From a checkpoint of a small mixture-of-experts model trained on Wikipedia.
Training: a variant of Muon for the experts, 4902 steps.
Below are experts of layer 5 (counted from 0) of a mixture-of-experts language model. Rows are named router (the router's row for the expert), down (a neuron's output weights, with its number) and show model dimensions 192-287. Each number is 128 + 32 x the weight over its row's rms, rounded and kept within 0 to 255. Numbers have three digits each.
After each expert's rows: a language model's description of what the expert responds to. This comes from a sample of Wikipedia text that the model never trained on.

# expert 4
router:132125152169112177187099088123084213128143140178105136073117147053165142129173115177106129162126130100108122135075048146094101171129156150109115146113155189113165106142204088127088134060127155086101099201148114081095109115156161107157137133172087145127147131175165092101215109143133153144
down3:111151050149117170138169127171135147134089164151119113114125129146145132151195145094103114144063091050115145140086066089104115121138121080114099140134158184116111100124150129105149158119101161149129088190152110204095143159121138107104127084113152160146115089164151157138171103095139137152
down4:105145121069094145067127097172161107084108154209129134115066172122099141155082106121141103110126140158133174127146122141165062188151070178131166097167142079146192085135132105121111149136133158154115152087159118119091101136093150227103149135151129074070158140118164091142160145104156118141
What it handles: Determiners and relative words like the, a, that, which, his, beginning a noun phrase, plus pipe separators in wide tables.

# expert 0
router:145060161137118139127130119111145127089136135119112190172131146089159132120143142159093129154203143089138190112089112112128099143067114194098169156109156118079092147174159091142233138141122133125093100115150107098057174147120063141129104215070100111128160172106146075124104095135170154137
down3:165121140125142096075082174144135165117103126117141109199104122117163145137117123130174165080141116191136130147096143113115142112170086099156143097101119143164191130159119044083129199099118100160107149100126099159108157083132117173095145057120141088121215164135190124130037085118086133136
down4:165167133112188183029123162171100062093139097186120192145134147179137141114131124122166122090098145183103111057143142084107111117134216098102139117165144158146166107061096115149170159136169100068090091095166127135128128128101129166116144104116116160179122146104177088110152169133135113126
What it handles: Short inner fragments of long or technical words and foreign names, such as haloph-il-us, Acy-li-um, Man-ri-que, vir-us.

# expert 6
router:098116076175135141145157158113127133153051138143100084126131153065104129128130114151090114107070096094202183181106120106089104114119161083077161158159096098142143134134125161105175133131143157118123127138070146105128199163154071115150213106144116092134098189175103121088171110137096140135
down3:094127145124118129188139103139128136071106173111134115081153113084183094090056156112121152100094103101131130141177124112117131119138161097126102109178104069133182086090167159076147149112134133112167091144138137127101143189109104122136113148159204122111123147139147164141137113110146166116
down4:141104137139124167090139100155120065134127149108125119185079078148143163154119150146130123103064121173111181135167075080133196113113142121113147182105160106119093068136132123120116163107122129092108129133094133144100135187106130121113109088092185173150126103069131149152178088174137142112
What it handles: Verb forms and past participles in narrative prose, such as presented, conducted, brought, allow, released, often after was or to.

# expert 1
router:108112167133165164133148085121104143116099123193197135176112167138136212097146172163132152134105119141108092165094131115141092177110146112161116127184138122107096171110148165147149140086157188206124095150145116100145079122222121090145122096136096160141052131089150105135122185189127116142
down3:149114116092145082145143068123119076132129156172060129124171139119124175161192118145144149111128166069175105095118036156122104127103139176097078093090077105183093091137111174123171117119141119115094150166150085121076143143122118083124199107116102152097155102132152123116115104168135174142
down4:151158125133058134145103115121076198146100084181139159127095151143096156151090069101149161081135064125105079123092151106122198142127141072143103118145100177134185109133129071105127141092177086099075102099127154122142209137152099154133126132130095150126148180128156078067150157097082101153
What it handles: Sentence-ending periods, paragraph breaks, and capital letters or accented pieces opening names, as in ". She", "Gr-é-goire", "Brig-ade".

# expert 7
router:160108118145084087168185172134101203081109093129084140126149094112094101107108185100105161111161157154110134108094090185133123146089161107136061124130091150143168139161145183132150153132157139173095149113097137039127106129117128136154152148108058139189126141084164120111138086110108106108
down3:144112123098119101164143144088186118126157138113142111087163133122146138068198143089163174168126195112204136142168159069098142139134177139152161096149140143113142132113175093081105130173110093136164130065083108119193163117174127081136109127140115112118150142112091131180136112186156089164
down4:106120092105117167157118078101127140157122127182142108102136069166163146120107146144072141152105125030108118115165131134166119154122135112119139080130114109170099093129089122160182144075153135113123107117116129074163188085132185081098133105201107109116114101154148113174162138128119129143
What it handles: Commas after phrases or dates, line breaks, and capital first pieces of names like Sh-, St-, Mc-, New, Kepl-er.

# expert 3
router:076127131178142071154109073131142156086136038148142098120145107144125141094155144105103101186179126137075157136107116140142107167135142146139071140150132149123111115185110191119202123078118120135101130138135125116150160119107136126097157119078127164142161110095086091122117140155118124119
down3:086097188114148142039183119135173150104156187150117130123173069154124155112089132130131153103162141088147104141073084149117083137172105083138121108093139080169126088102128118166092097175104124134119114116092117090177099109136168125137113158109137186107165132149130186164179111111122104197
down4:150103135132096138076157157173142117163155155185147126104086081150189111116151107144129099153120067220131109133149166135138096133195142105167087101160152182104100118180160054115090094150077152112136136153100086150098154136142120150095149142155136148133107102154169185153094163144109132120
What it handles: Digits and year prefixes like 195-, 201-, infobox dashes and field names, table pipes, and sentence-final periods before line breaks.

# expert 2
router:159120122133149092145166126108076137097104062110109135119095118198074153199168092115159141109133124161132158147116103145161105165121136134155141139182143131174071142134125068160108084117141173143129148130116220127159180134205115110182164118095093153133162179078125105110149161117075136105
down3:122134134137113162138141165110100078048152118084157143120173111150127102088149124062118112137094102129179109173147069082116117118101095107084124087141122128090112112140092178169094117118121142099079176052157118113177115162169113130124112065101125179123129097154106113211099145097137104099
down4:175161101122111132101099156134127148176110130154110129097104191169131109159120118131132145128104090088088143101081138064086140107129187169184094087107135102101107127187159105151095075147162120134156121105135157140128130134106113133182139127115140119095183140130165127083159153106092087165
What it handles: Common function words in running prose, such as of, and, in, with, by, plus colons and table cell separators before entries.

# expert 5
router:054131081150085119131127075143188166179078085111105172131093100134098172141199174140069125098157113077076170145128110134094091132058131143134126122130127136158149126131122158156113186084160149125142124227102183137029110139087047089166126150130093116175093147160169095142174090068116115097
down3:151119170112097135130153158190133099161174109069118144105183121137115130154157052086137179187105131106084134142145177098171084127074163104101084158104104139179180111127127063154170145135094132144133124123080180155106173123149073132143139065179086143103101210161153130212112122078085107135
down4:130108192165121134071170166079128158133134133117121061163127134086123093103116121164115142098105083129190088084123089105191116090107141191156116156156197160114106125139149094137131146157148112082065062114162159123122167161171154183140165145119140170120177168083114102078117119072136092199
What it handles: Word-ending pieces like -er, -ations, -ah completing nouns and names, opening parentheses, and capitalized words like American, University, September.